Experts of a small language model: 65.7M parameters, a variant of SOAP for the experts.
Below are experts of layer 7 (counted from 0) of a mixture-of-experts language model. Rows are named router (the router's row for the expert), gate (a neuron's input weights, with its number), up (a neuron's input weights, with its number), down (a neuron's output weights, with its number) and show model dimensions 0-255. Each number is 200 + 30 x the weight over its row's rms, rounded and kept within 0 to 999.
Before each expert's rows: a language model's description of what the expert responds to. This comes from a sample of Wikipedia text that the model never trained on.

# expert 37
It responds to: List-item hyphens in infoboxes, opening quotation marks before quoted speech, and pipes or spaces starting table rows.
router,185,168,203,165,166,198,180,211,194,196,195,178,219,245,239,219,173,229,256,206,231,231,158,250,239,180,199,205,237,191,179,245,203,180,220,217,191,198,250,184,177,218,245,214,175,180,216,198,232,156,183,187,179,250,232,173,154,228,197,173,182,233,137,207,187,241,206,157,167,260,193,187,237,203,179,171,221,223,264,217,255,180,258,237,225,164,171,201,160,210,178,227,166,209,221,221,186,188,205,267,188,220,198,217,156,179,199,205,189,241,219,195,260,228,220,225,128,210,182,234,221,181,202,199,258,191,200,192,257,176,232,182,210,213,158,190,203,127,215,229,217,207,257,186,229,211,229,204,157,208,192,201,178,227,217,240,209,236,220,211,168,227,216,218,249,261,146,143,170,202,203,160,227,147,188,192,227,212,178,193,218,178,166,147,195,186,163,195,212,232,172,263,178,216,207,187,257,188,153,189,198,206,195,162,183,181,134,156,201,193,207,202,242,237,213,223,208,168,146,209,178,204,203,205,211,144,187,164,177,232,195,152,167,251,268,198,232,252,187,208,159,158,236,209,197,187,148,211,232,227,221,199,204,206,248,243
gate0,192,198,253,217,217,218,226,191,184,147,223,184,204,194,201,155,195,134,159,225,167,250,186,185,198,174,168,196,175,154,226,170,206,201,174,235,190,193,200,178,200,168,215,199,215,208,207,183,224,212,166,234,183,185,173,217,167,173,250,207,178,140,242,204,204,146,168,184,146,231,259,174,162,230,212,162,252,207,243,209,161,212,218,160,167,197,206,210,199,232,140,191,196,231,242,183,158,167,193,177,220,248,176,169,217,214,249,232,206,223,219,233,177,224,202,215,189,227,204,229,215,191,203,230,192,219,224,211,125,208,189,207,165,201,261,188,210,179,237,188,213,226,293,196,193,174,261,187,187,202,232,216,185,189,181,245,143,183,161,210,188,249,196,248,219,156,235,178,230,212,177,180,238,207,194,192,210,146,188,191,181,253,243,220,241,144,194,125,218,186,251,194,198,202,188,238,196,207,295,178,195,196,224,177,199,160,153,237,160,210,225,179,196,153,225,195,171,215,205,238,222,194,271,156,213,186,182,240,183,203,206,207,219,208,289,242,158,244,186,153,133,192,183,212,213,216,171,198,185,160,191,203,200,206,192,218
up0,180,158,261,232,205,219,229,193,207,141,196,190,228,194,200,167,215,172,157,206,180,232,206,204,228,169,172,183,160,152,232,177,246,203,181,252,168,229,187,196,207,180,233,238,219,188,214,186,199,170,175,235,191,175,183,201,172,178,224,217,176,150,249,184,185,132,174,200,167,220,267,176,166,220,204,153,250,202,242,212,150,207,227,145,175,195,221,198,210,217,133,186,160,219,207,222,179,167,214,199,210,239,202,171,234,227,231,234,215,247,220,245,170,217,186,196,182,219,198,243,229,231,178,210,207,224,242,209,134,225,186,201,161,187,252,208,206,164,196,162,199,265,257,203,198,149,238,168,178,222,230,256,184,182,185,245,153,200,164,253,212,208,172,264,210,149,199,200,242,223,160,196,206,199,176,206,223,170,203,183,184,226,212,235,215,146,191,98,208,178,239,231,205,171,164,194,192,197,267,150,188,192,201,174,200,150,162,207,177,222,245,179,201,175,210,211,186,237,211,209,212,203,239,164,218,206,167,248,194,213,189,215,187,199,271,232,174,246,196,168,121,212,171,197,227,228,167,172,191,154,195,191,187,208,207,233
down0,197,211,210,163,174,204,222,233,199,184,260,222,217,211,218,171,225,182,161,176,130,232,229,179,223,167,192,222,213,201,194,239,184,193,172,188,195,183,195,175,169,163,181,222,216,241,120,228,187,226,213,191,205,180,196,218,211,247,210,230,214,178,205,233,186,168,185,200,213,203,214,158,246,180,183,219,249,138,188,147,226,167,175,160,192,194,225,194,221,222,165,237,130,181,235,207,197,200,221,278,218,206,178,131,206,214,177,207,209,247,199,233,219,136,207,214,216,211,225,218,160,201,182,181,165,165,273,250,190,204,219,235,195,162,183,190,161,214,199,210,237,185,234,207,226,182,239,240,145,219,170,214,131,201,184,176,213,219,213,207,197,171,249,172,227,242,165,249,183,197,257,231,181,171,203,170,148,199,206,200,202,213,228,189,194,185,188,225,168,204,166,246,234,149,253,164,241,184,210,166,230,205,174,217,201,248,254,195,194,201,268,191,194,150,255,215,194,194,198,185,213,184,194,166,182,224,201,182,189,197,180,218,181,140,217,154,165,222,163,180,226,285,223,142,157,247,235,192,251,160,149,201,201,245,204,243
gate1,177,191,188,189,199,208,198,205,182,198,181,205,189,206,195,165,216,183,220,205,215,186,217,199,189,204,164,241,221,186,128,241,157,164,186,170,204,171,188,183,229,199,217,203,211,236,193,202,159,209,221,203,144,182,243,241,173,239,186,169,172,261,214,189,161,183,183,256,196,213,184,203,195,168,271,177,194,238,185,206,216,207,209,191,221,214,204,144,179,227,195,158,227,202,243,235,230,145,180,213,230,229,199,205,199,191,163,179,184,231,206,209,261,237,218,191,245,207,228,275,210,192,246,198,285,175,189,214,167,228,197,193,202,142,213,226,200,168,173,162,172,253,221,218,168,211,166,177,155,225,221,154,248,207,169,215,174,173,216,242,176,219,288,171,237,228,220,129,186,195,211,199,175,210,192,194,216,171,202,217,211,195,201,201,234,141,194,184,182,189,194,242,168,200,189,179,189,157,226,188,233,186,231,227,164,187,134,159,165,191,211,270,199,210,215,168,131,182,234,249,183,193,283,150,174,217,181,189,159,185,228,123,167,189,228,209,203,196,257,189,169,225,219,279,164,204,202,220,186,148,196,249,194,242,182,174
up1,193,192,188,196,197,222,211,201,167,189,169,198,203,212,157,154,229,197,220,213,218,207,222,217,189,211,140,222,197,189,133,227,171,148,208,187,186,165,165,184,225,195,222,221,216,235,204,205,156,204,227,210,137,191,250,225,188,213,197,195,179,255,235,203,167,195,191,239,207,229,215,200,198,176,253,170,207,275,199,203,196,259,192,209,247,207,224,160,179,207,184,135,205,199,239,224,228,161,180,183,209,220,206,191,182,201,191,158,205,221,235,201,248,253,231,177,247,221,239,265,203,179,221,171,273,172,199,228,160,223,193,200,187,135,222,240,204,155,180,170,200,226,194,221,158,200,182,202,182,211,191,165,246,187,187,207,179,210,218,213,167,224,282,154,238,228,202,121,175,219,197,159,178,197,163,233,210,161,204,215,216,183,182,177,227,166,173,191,172,184,197,228,162,226,194,168,173,184,238,198,221,176,216,219,168,202,132,178,187,206,197,273,213,206,237,178,137,168,229,249,168,194,267,118,150,225,196,194,181,210,218,133,175,209,229,167,214,187,251,180,179,253,215,282,168,224,194,234,201,181,190,245,206,231,192,168
down1,206,230,173,186,203,200,160,239,206,209,187,251,214,177,152,209,230,215,218,229,165,247,225,249,209,198,174,198,217,194,207,220,267,195,181,167,187,173,168,224,182,217,197,212,203,230,201,181,208,232,233,251,223,256,255,213,177,226,193,174,218,229,202,220,204,151,178,210,143,163,259,208,260,161,218,218,196,268,265,237,172,186,176,198,231,293,222,246,173,156,181,155,222,179,216,215,218,226,211,136,189,152,218,197,164,222,164,213,155,244,210,169,167,148,194,189,104,205,290,200,175,222,197,211,155,187,248,197,195,190,208,173,173,179,209,212,226,187,180,163,192,207,178,171,209,174,230,201,250,167,187,194,198,228,168,174,235,216,239,177,192,201,161,209,203,168,246,190,211,202,178,255,191,196,240,148,210,198,259,178,228,214,184,240,191,168,232,210,216,220,206,168,151,173,199,215,206,177,199,211,209,175,227,181,214,239,243,196,192,152,165,171,252,227,223,246,234,172,191,188,157,222,161,163,200,201,175,188,212,188,186,184,201,143,177,179,144,175,180,195,206,248,224,167,176,116,221,195,217,185,190,191,179,227,193,207
gate2,224,141,159,153,188,234,194,163,220,173,206,174,190,207,197,234,258,161,239,231,214,215,218,109,215,179,220,239,215,197,268,215,160,231,176,191,161,239,165,154,161,193,173,201,189,175,206,207,211,215,197,174,188,231,168,209,243,186,200,197,224,233,190,233,251,198,200,122,177,214,153,163,198,212,168,194,197,180,232,194,238,193,126,150,176,163,217,160,241,203,203,211,152,250,167,185,214,227,195,175,256,199,208,225,155,231,189,211,260,208,188,187,212,201,148,263,213,186,203,205,202,198,212,260,201,150,218,249,219,232,181,184,171,197,162,205,192,197,194,197,215,226,227,214,243,183,207,226,192,248,153,167,202,186,221,248,208,145,136,207,199,187,248,229,187,209,189,194,177,206,181,211,229,161,169,284,192,213,216,179,143,231,197,130,225,149,173,185,171,259,181,189,233,172,204,214,204,203,254,213,226,168,230,200,199,209,199,188,187,170,207,169,254,189,198,262,206,184,148,229,147,196,239,196,219,242,230,195,199,200,233,185,179,164,252,180,214,232,166,172,205,176,221,221,233,198,151,185,194,209,205,214,201,161,185,242
up2,242,156,137,174,205,219,207,153,203,198,217,188,187,235,190,219,222,176,257,191,196,201,213,139,236,170,193,244,206,199,248,217,157,234,187,190,154,222,185,137,170,159,180,183,214,154,208,187,194,177,176,183,165,257,147,196,224,183,208,162,198,233,187,241,261,207,214,103,201,218,153,181,195,224,192,213,224,175,225,168,222,205,143,157,168,157,219,185,239,219,228,222,170,248,166,187,225,255,196,198,256,187,245,215,173,216,205,203,264,199,213,173,217,195,178,243,214,195,200,186,221,202,211,270,197,169,210,254,216,221,174,165,168,173,172,209,182,200,189,209,203,231,238,187,235,194,220,219,216,246,146,201,211,209,235,224,222,141,170,197,218,199,230,213,204,237,221,158,156,190,164,191,226,136,154,256,203,211,260,166,161,223,201,129,227,130,196,186,152,256,202,149,233,152,223,223,202,203,244,196,219,174,249,204,187,236,204,201,193,165,201,150,231,213,227,221,205,195,181,225,156,176,229,193,214,236,196,228,191,187,218,187,170,170,242,187,212,224,186,187,191,170,253,207,234,192,189,185,208,214,173,240,200,157,187,231
down2,218,162,192,187,222,276,241,195,181,213,187,213,163,239,134,198,202,263,270,161,186,215,253,205,155,183,235,192,215,231,252,218,199,258,185,156,201,169,145,211,192,216,187,184,230,245,205,211,235,165,231,217,111,234,161,174,247,144,176,191,171,175,171,241,177,225,227,192,174,139,146,151,200,196,202,173,196,175,250,187,206,197,214,203,184,220,225,217,227,184,181,212,216,202,149,241,193,207,199,198,195,130,201,235,202,219,174,180,199,252,215,191,215,245,167,215,198,164,179,227,167,163,201,245,207,159,209,188,197,210,192,173,211,225,168,176,189,186,154,218,209,137,219,113,187,188,211,229,234,213,201,189,202,175,210,231,249,190,226,217,163,197,223,235,196,174,228,244,248,274,191,216,217,202,222,245,220,199,223,198,201,229,188,208,146,188,179,176,148,248,208,203,193,197,190,248,229,189,172,195,226,236,177,215,215,194,166,171,210,221,204,152,204,159,216,262,162,203,190,224,160,194,206,216,149,240,194,213,177,168,196,196,215,219,167,201,221,206,250,184,220,181,204,166,197,217,220,171,257,238,178,254,157,175,249,157
gate3,186,204,186,214,234,170,242,205,240,218,186,243,213,224,208,204,227,160,216,189,213,203,243,211,174,230,193,180,157,222,213,175,192,222,202,219,182,207,226,263,209,171,177,199,189,216,212,197,197,220,161,145,228,240,282,179,151,226,201,179,180,214,242,169,246,167,204,168,178,217,221,177,225,176,244,176,252,210,149,199,243,239,234,221,230,164,224,197,241,194,226,177,218,210,222,187,195,219,187,215,194,185,207,190,239,226,240,179,200,150,184,232,207,228,195,213,158,186,229,167,195,196,210,204,175,185,168,185,206,148,232,180,139,181,166,206,216,215,173,230,172,228,163,177,227,232,218,180,230,231,173,220,163,234,202,163,166,227,246,178,231,191,253,254,201,181,245,174,216,178,150,219,221,187,206,225,196,204,190,234,211,190,198,207,114,182,183,167,185,172,193,176,160,256,177,206,197,144,212,148,195,203,178,186,200,187,178,212,182,256,187,243,189,251,134,239,177,159,204,189,184,222,164,169,198,146,220,237,127,191,226,145,193,200,222,255,207,243,165,171,212,122,186,244,216,206,272,205,148,208,174,268,226,165,237,137
up3,175,165,206,228,234,182,215,189,232,180,195,263,241,228,231,229,215,153,183,169,213,230,235,230,188,233,157,146,167,228,194,203,198,223,214,209,183,205,235,253,228,146,187,219,179,219,220,201,182,241,182,189,214,218,270,172,160,208,175,152,169,224,266,164,223,159,206,181,163,230,228,218,254,139,206,203,258,209,129,218,222,238,229,216,187,176,224,187,225,228,206,192,194,194,244,176,169,191,185,212,199,178,184,187,225,240,218,187,190,152,186,229,202,201,192,195,176,159,226,171,229,201,204,194,175,215,165,180,187,202,219,177,156,211,213,244,222,225,179,231,179,208,204,198,188,230,207,209,238,231,162,245,180,224,206,215,164,181,201,179,203,220,229,261,217,187,244,181,209,200,147,224,228,192,192,198,191,230,179,224,227,159,179,240,94,208,189,195,211,201,184,204,171,262,202,176,211,127,197,122,170,181,176,199,170,188,208,179,210,234,188,208,208,245,138,245,160,176,209,175,173,253,159,175,185,158,209,238,128,193,258,163,169,195,202,220,247,246,177,166,241,133,185,204,228,198,250,204,200,203,173,247,221,173,212,150
down3,126,191,201,186,211,245,188,167,242,224,195,159,204,177,273,251,180,200,240,176,197,187,162,209,181,190,171,245,191,156,228,156,251,203,218,176,222,231,241,197,193,159,194,187,244,203,174,238,206,198,210,198,223,225,245,173,159,235,179,229,184,210,198,199,175,233,146,205,163,244,250,198,191,179,175,211,216,227,218,176,235,182,212,164,171,193,206,210,159,211,193,157,228,152,209,216,157,226,209,235,192,184,211,139,183,176,207,224,236,184,248,227,129,194,205,147,210,183,260,216,148,178,165,222,180,201,173,179,180,213,210,190,205,192,194,235,206,220,177,150,228,224,224,213,225,203,159,192,158,133,203,181,215,202,240,210,175,189,200,163,151,250,202,132,253,210,193,207,198,258,250,257,240,217,204,188,162,210,196,255,167,243,210,188,156,205,219,165,192,225,193,195,151,282,222,251,227,238,215,248,174,238,225,234,214,110,151,206,201,170,178,191,251,187,197,157,195,201,214,244,196,268,225,164,201,185,229,169,230,209,183,210,220,246,198,180,194,178,226,157,180,200,191,203,196,161,219,210,197,202,208,189,156,234,212,195
gate4,230,185,190,207,161,204,193,215,182,182,198,211,196,185,181,161,261,178,260,218,204,222,216,180,247,218,254,194,177,207,192,161,172,230,185,176,221,176,176,151,162,173,141,187,206,185,137,230,157,197,179,186,175,236,209,231,129,200,200,193,221,226,158,197,227,211,246,186,218,213,153,153,228,251,182,187,239,207,149,221,238,248,165,189,238,171,177,207,184,171,152,123,233,175,199,197,158,171,147,177,207,251,217,190,193,165,162,210,205,205,236,187,180,198,222,223,191,175,204,204,227,212,240,256,217,174,167,203,199,221,188,224,206,187,189,203,186,163,170,193,197,167,187,179,191,233,209,212,171,238,231,215,204,208,237,202,202,257,186,168,223,238,197,235,219,140,183,248,200,203,207,181,235,162,282,190,161,220,246,224,192,206,223,221,227,137,158,183,240,227,163,230,193,168,202,184,133,209,227,190,178,246,172,191,231,173,195,190,217,171,242,164,256,208,238,235,180,169,221,139,175,203,164,166,207,217,191,228,285,248,208,154,241,214,208,175,218,145,211,189,172,210,227,223,217,241,164,236,237,148,219,192,215,198,246,242
up4,219,136,190,182,172,191,204,174,190,214,207,258,214,174,170,187,239,193,235,221,207,211,213,175,241,204,261,184,193,215,204,167,194,224,178,201,240,209,196,154,154,213,162,190,220,193,177,245,139,178,167,187,179,220,168,216,123,205,211,207,261,227,171,195,212,163,257,192,228,206,176,163,252,243,196,185,234,187,161,199,227,245,189,212,231,217,182,180,168,193,173,151,210,163,220,201,167,207,188,203,216,236,220,180,193,164,166,195,183,174,232,197,180,223,231,226,183,188,200,184,239,208,217,289,199,178,160,211,194,215,166,224,238,191,183,207,192,183,173,193,249,184,203,178,177,226,211,185,185,231,203,207,164,209,229,181,191,254,178,174,220,206,184,256,213,154,167,280,224,212,219,172,237,194,300,196,145,220,228,234,196,223,205,213,227,146,173,179,228,244,152,195,205,203,192,166,129,192,208,213,146,238,168,197,215,145,193,221,213,180,228,153,263,189,209,206,182,162,222,143,211,159,180,163,198,223,185,219,293,237,177,152,257,217,187,199,241,190,187,193,163,227,214,211,181,266,181,225,232,157,197,196,234,176,209,231
down4,172,233,160,184,245,182,204,168,184,190,212,291,222,197,221,229,152,161,197,217,170,261,198,236,223,158,197,117,169,200,183,166,166,183,215,179,213,179,220,201,200,238,178,243,184,134,215,187,195,239,195,218,201,217,172,263,158,180,192,216,251,247,266,202,150,173,207,201,206,166,184,228,256,211,190,217,199,174,236,171,183,232,170,237,193,240,193,217,193,194,204,170,191,160,265,176,237,212,194,197,210,165,196,172,186,225,258,228,182,116,223,247,170,195,231,215,230,216,193,150,193,177,206,196,198,223,244,157,185,199,188,163,192,238,176,221,198,214,130,219,255,187,193,217,175,201,205,122,233,214,208,205,167,258,210,187,194,184,216,191,184,179,168,127,158,207,260,233,185,171,175,221,171,229,224,201,169,242,192,184,198,210,164,190,176,208,194,202,269,199,178,187,196,247,193,203,165,223,181,162,165,281,171,236,203,196,213,194,184,152,180,187,191,193,250,209,187,239,237,231,181,138,214,174,241,242,226,194,239,216,151,195,213,174,194,237,198,170,163,212,197,239,189,209,194,189,201,193,174,205,213,210,201,150,171,180
gate5,242,216,190,231,166,197,163,166,169,255,163,162,201,258,229,233,238,212,188,212,234,228,251,177,225,217,175,209,210,154,237,234,228,212,204,194,220,164,228,197,198,151,184,186,204,175,214,208,195,196,204,199,169,249,196,213,205,213,224,185,210,240,224,240,210,197,164,166,194,192,181,270,177,241,221,162,168,188,176,238,223,203,149,153,155,135,166,216,215,234,203,194,214,172,162,206,200,144,167,146,184,153,215,177,169,153,140,172,200,212,206,254,225,162,193,187,286,171,182,237,147,191,150,163,216,198,211,166,196,255,230,202,201,179,173,202,241,206,180,197,179,204,166,244,170,162,243,261,180,168,231,235,271,183,153,200,143,181,212,221,263,218,223,230,193,172,173,180,190,233,215,204,191,186,190,215,246,221,140,160,259,232,192,183,176,214,213,179,217,252,221,183,179,198,215,171,133,192,200,251,172,193,199,196,173,214,211,200,138,227,210,212,220,206,222,199,243,228,197,193,150,189,225,188,191,249,212,193,192,174,206,187,226,158,211,149,203,192,231,204,241,267,187,229,227,234,177,252,224,199,213,158,213,199,223,191
up5,254,241,195,177,164,231,161,146,168,276,171,159,160,240,219,222,247,254,197,218,219,225,214,176,218,221,194,241,217,151,216,251,210,206,206,175,222,156,251,217,199,196,168,214,226,221,204,217,183,183,216,182,190,218,187,201,210,231,214,164,224,221,223,193,206,216,150,175,221,201,177,260,209,227,256,213,189,192,185,192,224,218,130,190,163,188,144,227,207,198,187,213,231,173,157,164,209,125,178,166,205,146,220,157,190,157,188,172,205,221,186,199,210,174,199,191,222,177,165,229,135,184,178,172,178,166,194,171,174,272,228,179,170,152,167,176,242,190,198,231,233,193,140,269,206,194,228,231,205,201,252,241,208,194,172,227,172,173,202,209,204,189,183,203,175,183,199,181,213,248,200,164,197,183,163,212,222,204,132,165,247,224,220,163,208,199,221,176,221,263,232,149,195,165,216,172,150,207,212,260,200,207,228,212,152,214,201,186,138,204,224,237,249,205,254,187,248,201,243,208,159,184,212,168,208,232,225,204,218,184,170,168,238,157,217,158,197,230,233,204,210,208,203,222,213,271,178,246,211,195,230,155,213,251,201,213
down5,177,202,206,264,171,287,176,196,235,202,233,183,163,222,275,198,194,152,179,201,165,189,233,234,206,230,207,186,220,211,247,169,187,201,195,172,182,230,166,210,214,188,221,229,222,186,172,196,203,210,200,168,200,125,189,175,267,189,253,185,162,183,195,139,175,176,211,217,244,179,201,210,148,150,210,206,169,198,184,198,154,246,203,219,198,232,227,175,169,189,168,174,198,251,211,193,166,211,198,136,190,189,216,218,219,224,179,220,172,198,218,186,171,170,230,235,207,251,176,240,212,205,213,251,192,170,157,227,247,163,106,244,211,247,257,185,219,183,190,163,189,201,230,172,197,189,166,186,200,185,151,191,216,217,277,219,170,202,171,173,183,239,176,216,240,218,205,255,227,183,205,212,203,228,227,219,218,177,252,224,180,194,257,157,238,213,182,140,188,180,244,227,227,191,232,203,240,239,197,189,215,210,183,221,186,218,229,256,240,215,171,238,162,206,194,209,209,171,198,178,196,163,194,130,156,111,187,193,238,193,227,199,178,225,160,239,185,218,219,156,186,240,200,195,211,170,191,244,222,197,206,158,205,237,161,214
gate6,231,144,243,230,213,182,230,178,185,193,148,172,197,222,223,243,202,202,216,151,133,247,155,215,237,218,163,164,151,181,166,208,111,245,178,204,159,234,201,215,195,190,203,210,188,174,224,243,148,183,205,160,186,217,196,245,187,160,180,208,218,191,228,145,218,193,194,178,223,206,197,202,191,147,205,195,189,170,182,185,215,146,240,197,188,185,170,219,151,181,186,177,211,159,198,236,192,216,207,189,215,167,213,228,244,172,165,156,210,203,205,177,234,202,186,266,202,292,202,236,245,246,226,204,158,203,206,241,185,174,178,217,196,244,218,198,215,237,210,218,214,209,242,230,199,180,177,254,150,208,230,131,229,210,247,250,225,239,227,205,248,211,195,204,156,157,195,209,173,192,195,160,170,202,207,194,213,225,163,196,244,259,157,218,220,231,211,204,137,213,224,253,249,129,207,229,229,147,179,231,252,196,218,137,204,174,223,218,185,214,216,189,184,201,212,171,123,209,175,197,171,192,188,206,197,148,195,162,203,207,179,208,166,187,209,195,255,176,233,248,200,179,177,227,194,194,202,168,200,225,209,216,222,128,217,212
up6,249,158,239,221,216,163,214,173,189,198,163,178,195,216,219,218,213,210,204,173,159,251,165,191,242,210,165,185,152,172,181,220,102,219,193,207,165,235,206,225,174,209,198,215,179,187,212,193,137,173,185,170,191,218,227,240,189,181,206,212,220,226,226,150,216,186,195,164,211,189,211,211,163,160,210,180,183,177,183,179,244,163,243,195,201,197,155,215,143,168,151,173,202,177,185,221,197,238,169,195,207,174,218,238,252,192,179,187,218,220,204,188,238,227,200,260,187,280,207,220,262,228,219,177,150,183,204,262,176,164,159,203,217,227,208,249,231,237,177,209,205,213,207,211,172,184,172,234,176,221,228,141,227,195,215,259,221,229,205,206,250,200,185,214,160,176,187,213,180,228,203,163,175,205,213,172,202,230,157,199,246,264,177,208,212,252,216,205,133,211,222,254,251,148,174,213,238,143,197,254,247,211,188,131,220,198,250,213,200,207,225,178,169,188,191,175,118,228,174,215,186,210,181,198,218,142,167,148,197,196,187,179,174,193,188,176,268,205,207,258,178,196,195,214,182,216,198,165,156,222,211,205,247,145,213,214
down6,187,196,223,211,212,149,200,216,213,182,210,214,174,196,218,201,195,190,212,238,212,221,202,225,230,178,103,209,185,197,186,230,206,223,184,210,159,162,258,195,252,164,184,188,190,180,181,220,214,204,258,222,186,185,148,199,195,193,187,185,182,138,290,203,200,206,182,208,165,158,232,202,226,145,180,231,248,128,234,130,130,187,210,211,243,208,233,197,177,172,184,217,222,171,259,231,187,253,201,222,172,211,201,223,202,247,162,154,242,244,200,167,196,163,190,188,215,214,197,196,210,179,149,161,269,168,212,218,234,191,191,202,225,248,216,248,156,188,209,179,213,194,214,163,207,196,174,252,190,225,221,247,220,154,155,203,152,237,183,176,241,229,226,206,197,161,224,232,190,238,196,268,224,236,201,210,248,230,196,210,234,169,227,199,215,231,204,173,214,201,193,175,227,222,196,168,180,179,223,139,194,208,176,211,280,187,215,184,229,196,182,230,184,200,250,212,202,222,244,224,210,200,190,216,195,239,190,168,176,203,218,229,101,238,256,200,260,183,216,190,176,231,170,240,181,202,179,231,191,209,182,223,193,163,235,248
gate7,165,169,218,239,182,204,244,242,200,189,187,200,118,199,245,202,207,246,162,168,157,222,179,144,128,167,181,166,227,217,175,167,195,208,190,211,174,203,153,220,189,190,214,163,129,175,205,144,237,213,165,198,174,145,191,195,180,227,214,216,209,144,233,195,263,178,199,192,171,221,213,197,169,217,192,223,211,237,174,212,171,153,209,200,234,162,229,230,185,252,179,198,161,179,147,232,238,246,185,225,263,241,220,201,236,194,251,165,209,218,236,210,165,171,230,220,230,201,183,166,197,194,136,177,236,228,223,189,210,216,170,219,253,205,201,196,179,247,190,245,249,192,148,185,155,209,184,191,192,223,169,225,170,208,245,234,197,188,199,241,207,161,228,253,206,234,222,183,191,178,162,231,228,183,213,214,196,230,235,181,249,164,176,143,243,172,241,141,242,209,225,213,189,193,195,219,189,200,180,207,254,180,202,179,132,202,176,192,178,194,191,173,162,215,223,241,226,233,177,204,260,269,166,206,222,209,214,197,228,239,185,204,196,224,221,169,207,174,254,229,234,193,225,218,174,178,140,229,194,243,185,181,189,177,142,182
up7,172,188,190,252,179,218,277,248,191,183,202,212,128,175,224,199,215,261,190,157,139,213,157,154,158,188,175,202,205,225,193,186,204,185,203,215,198,211,131,210,184,203,202,177,152,179,193,139,230,181,162,186,163,196,185,219,180,249,229,207,231,178,235,194,231,178,199,203,137,212,214,188,188,248,173,234,212,230,188,218,206,171,206,203,222,181,215,200,162,237,204,185,150,211,138,222,256,229,188,217,257,197,259,192,177,198,262,166,200,217,243,204,182,186,237,197,227,208,179,159,216,200,133,188,216,223,223,207,166,218,161,216,249,196,186,217,194,247,211,208,246,237,138,163,144,199,178,175,190,225,209,208,163,215,229,231,187,171,203,262,203,166,202,237,189,242,222,155,150,207,174,211,230,192,213,212,192,236,232,189,240,173,168,132,201,194,223,141,230,228,214,174,185,187,238,182,185,185,180,212,213,172,237,191,137,204,159,172,192,204,201,170,171,222,236,259,231,211,212,215,257,257,197,173,243,166,228,196,242,242,183,205,193,233,219,193,244,187,268,225,243,201,214,191,195,209,157,222,204,215,167,202,207,176,126,182
down7,117,208,245,172,157,149,196,227,141,153,182,172,166,186,176,181,193,197,219,228,255,265,160,228,164,164,201,209,184,225,224,174,128,207,208,177,187,174,166,177,276,176,156,181,188,180,226,189,232,173,198,170,213,200,188,197,223,229,189,188,203,223,212,247,175,118,217,191,193,218,205,210,227,214,223,177,288,215,173,219,176,224,176,209,172,214,243,208,210,233,236,220,240,223,159,218,212,178,196,193,194,213,188,215,233,221,149,151,183,256,188,176,162,227,164,202,233,188,187,190,188,162,172,155,214,240,217,212,242,218,185,215,225,234,177,180,213,199,209,212,174,146,187,190,176,170,229,225,205,211,218,186,148,219,168,202,155,146,225,186,226,132,239,222,209,181,242,249,149,193,190,185,288,211,123,219,177,170,213,208,220,217,203,189,185,171,217,151,228,211,230,196,234,206,213,177,219,181,232,209,250,214,232,155,231,177,221,241,209,217,184,240,236,224,189,250,220,182,223,220,167,166,184,205,153,219,227,212,257,231,227,219,164,201,244,207,191,165,252,227,177,215,229,226,171,224,207,170,225,222,234,232,230,178,190,196
gate8,205,139,180,172,156,205,184,172,177,191,172,274,189,229,202,234,248,194,185,190,156,178,246,222,221,237,248,214,187,160,213,203,199,167,178,182,187,180,157,191,285,209,220,147,208,145,186,167,170,161,185,189,211,239,222,169,169,193,171,250,192,181,225,226,147,167,193,206,177,195,150,218,185,171,195,200,213,175,196,209,163,179,216,223,170,257,184,238,232,201,174,238,156,194,249,190,226,200,162,214,167,188,172,268,197,164,195,187,235,166,217,204,217,225,203,214,151,190,214,100,195,222,207,238,209,220,208,233,203,261,174,185,213,181,212,193,180,181,162,198,219,216,201,215,223,172,142,206,269,207,213,176,242,180,221,205,240,193,241,205,209,201,214,189,240,180,231,190,167,172,204,179,135,220,219,242,251,235,238,231,210,168,152,167,212,243,240,196,200,176,125,232,166,197,179,219,227,207,156,255,222,185,226,174,293,204,207,200,179,238,195,177,220,190,212,189,186,176,220,186,191,176,210,188,183,245,239,217,164,211,181,239,140,227,251,163,233,208,183,248,152,220,205,188,222,172,145,201,206,177,217,189,214,222,169,215
up8,183,184,193,202,170,204,180,167,200,207,176,239,197,252,203,205,231,167,175,172,159,156,223,194,203,237,239,201,176,145,191,173,222,152,175,167,185,197,141,237,216,194,237,138,234,178,185,199,208,177,199,167,189,261,208,140,134,178,210,266,213,191,236,211,175,145,224,178,173,200,146,210,166,213,191,184,226,229,196,178,156,207,213,192,208,185,202,270,211,205,192,194,130,178,227,200,239,194,176,228,157,200,170,210,198,171,180,180,233,176,219,218,210,173,225,205,144,182,266,136,187,214,197,234,166,186,204,206,183,242,196,192,200,149,233,202,190,199,200,173,197,204,188,182,214,176,174,187,261,206,268,160,188,194,189,217,236,211,250,220,217,187,221,231,248,203,236,180,137,187,197,205,121,188,225,258,233,247,258,212,212,171,161,152,176,247,257,216,220,169,118,213,186,199,160,211,245,231,192,230,222,209,205,175,267,204,193,188,203,239,207,189,236,186,223,217,193,155,187,198,197,224,223,200,179,211,229,204,156,239,206,194,191,217,252,140,216,198,164,231,155,230,240,207,245,188,198,263,197,229,194,176,225,231,170,211
down8,229,221,197,188,178,148,192,250,174,235,216,210,254,201,181,203,268,194,210,201,195,238,160,188,160,191,223,171,194,194,156,173,249,205,219,211,205,165,196,171,170,210,168,187,223,180,240,179,260,193,185,223,184,244,222,210,209,198,184,219,166,207,241,161,233,237,224,214,249,262,237,187,206,219,201,242,124,202,172,250,200,213,159,156,239,220,215,191,152,204,176,247,205,189,227,208,204,228,185,189,181,172,263,237,158,195,234,281,258,218,240,163,211,234,174,153,180,160,200,236,179,168,237,215,183,158,237,217,212,215,251,190,205,223,216,233,207,171,203,208,240,213,179,185,197,250,188,220,259,209,188,167,197,162,216,258,151,229,202,202,240,246,218,242,227,203,208,187,163,154,160,249,168,161,249,182,194,210,124,244,217,235,239,207,212,214,171,204,240,164,216,197,171,205,203,181,206,233,208,177,158,179,197,221,211,196,153,251,186,197,179,190,176,198,198,165,171,200,235,176,269,208,209,158,198,177,156,172,197,176,228,222,112,238,219,173,202,240,224,160,218,223,220,247,215,229,179,182,208,222,231,209,211,197,214,178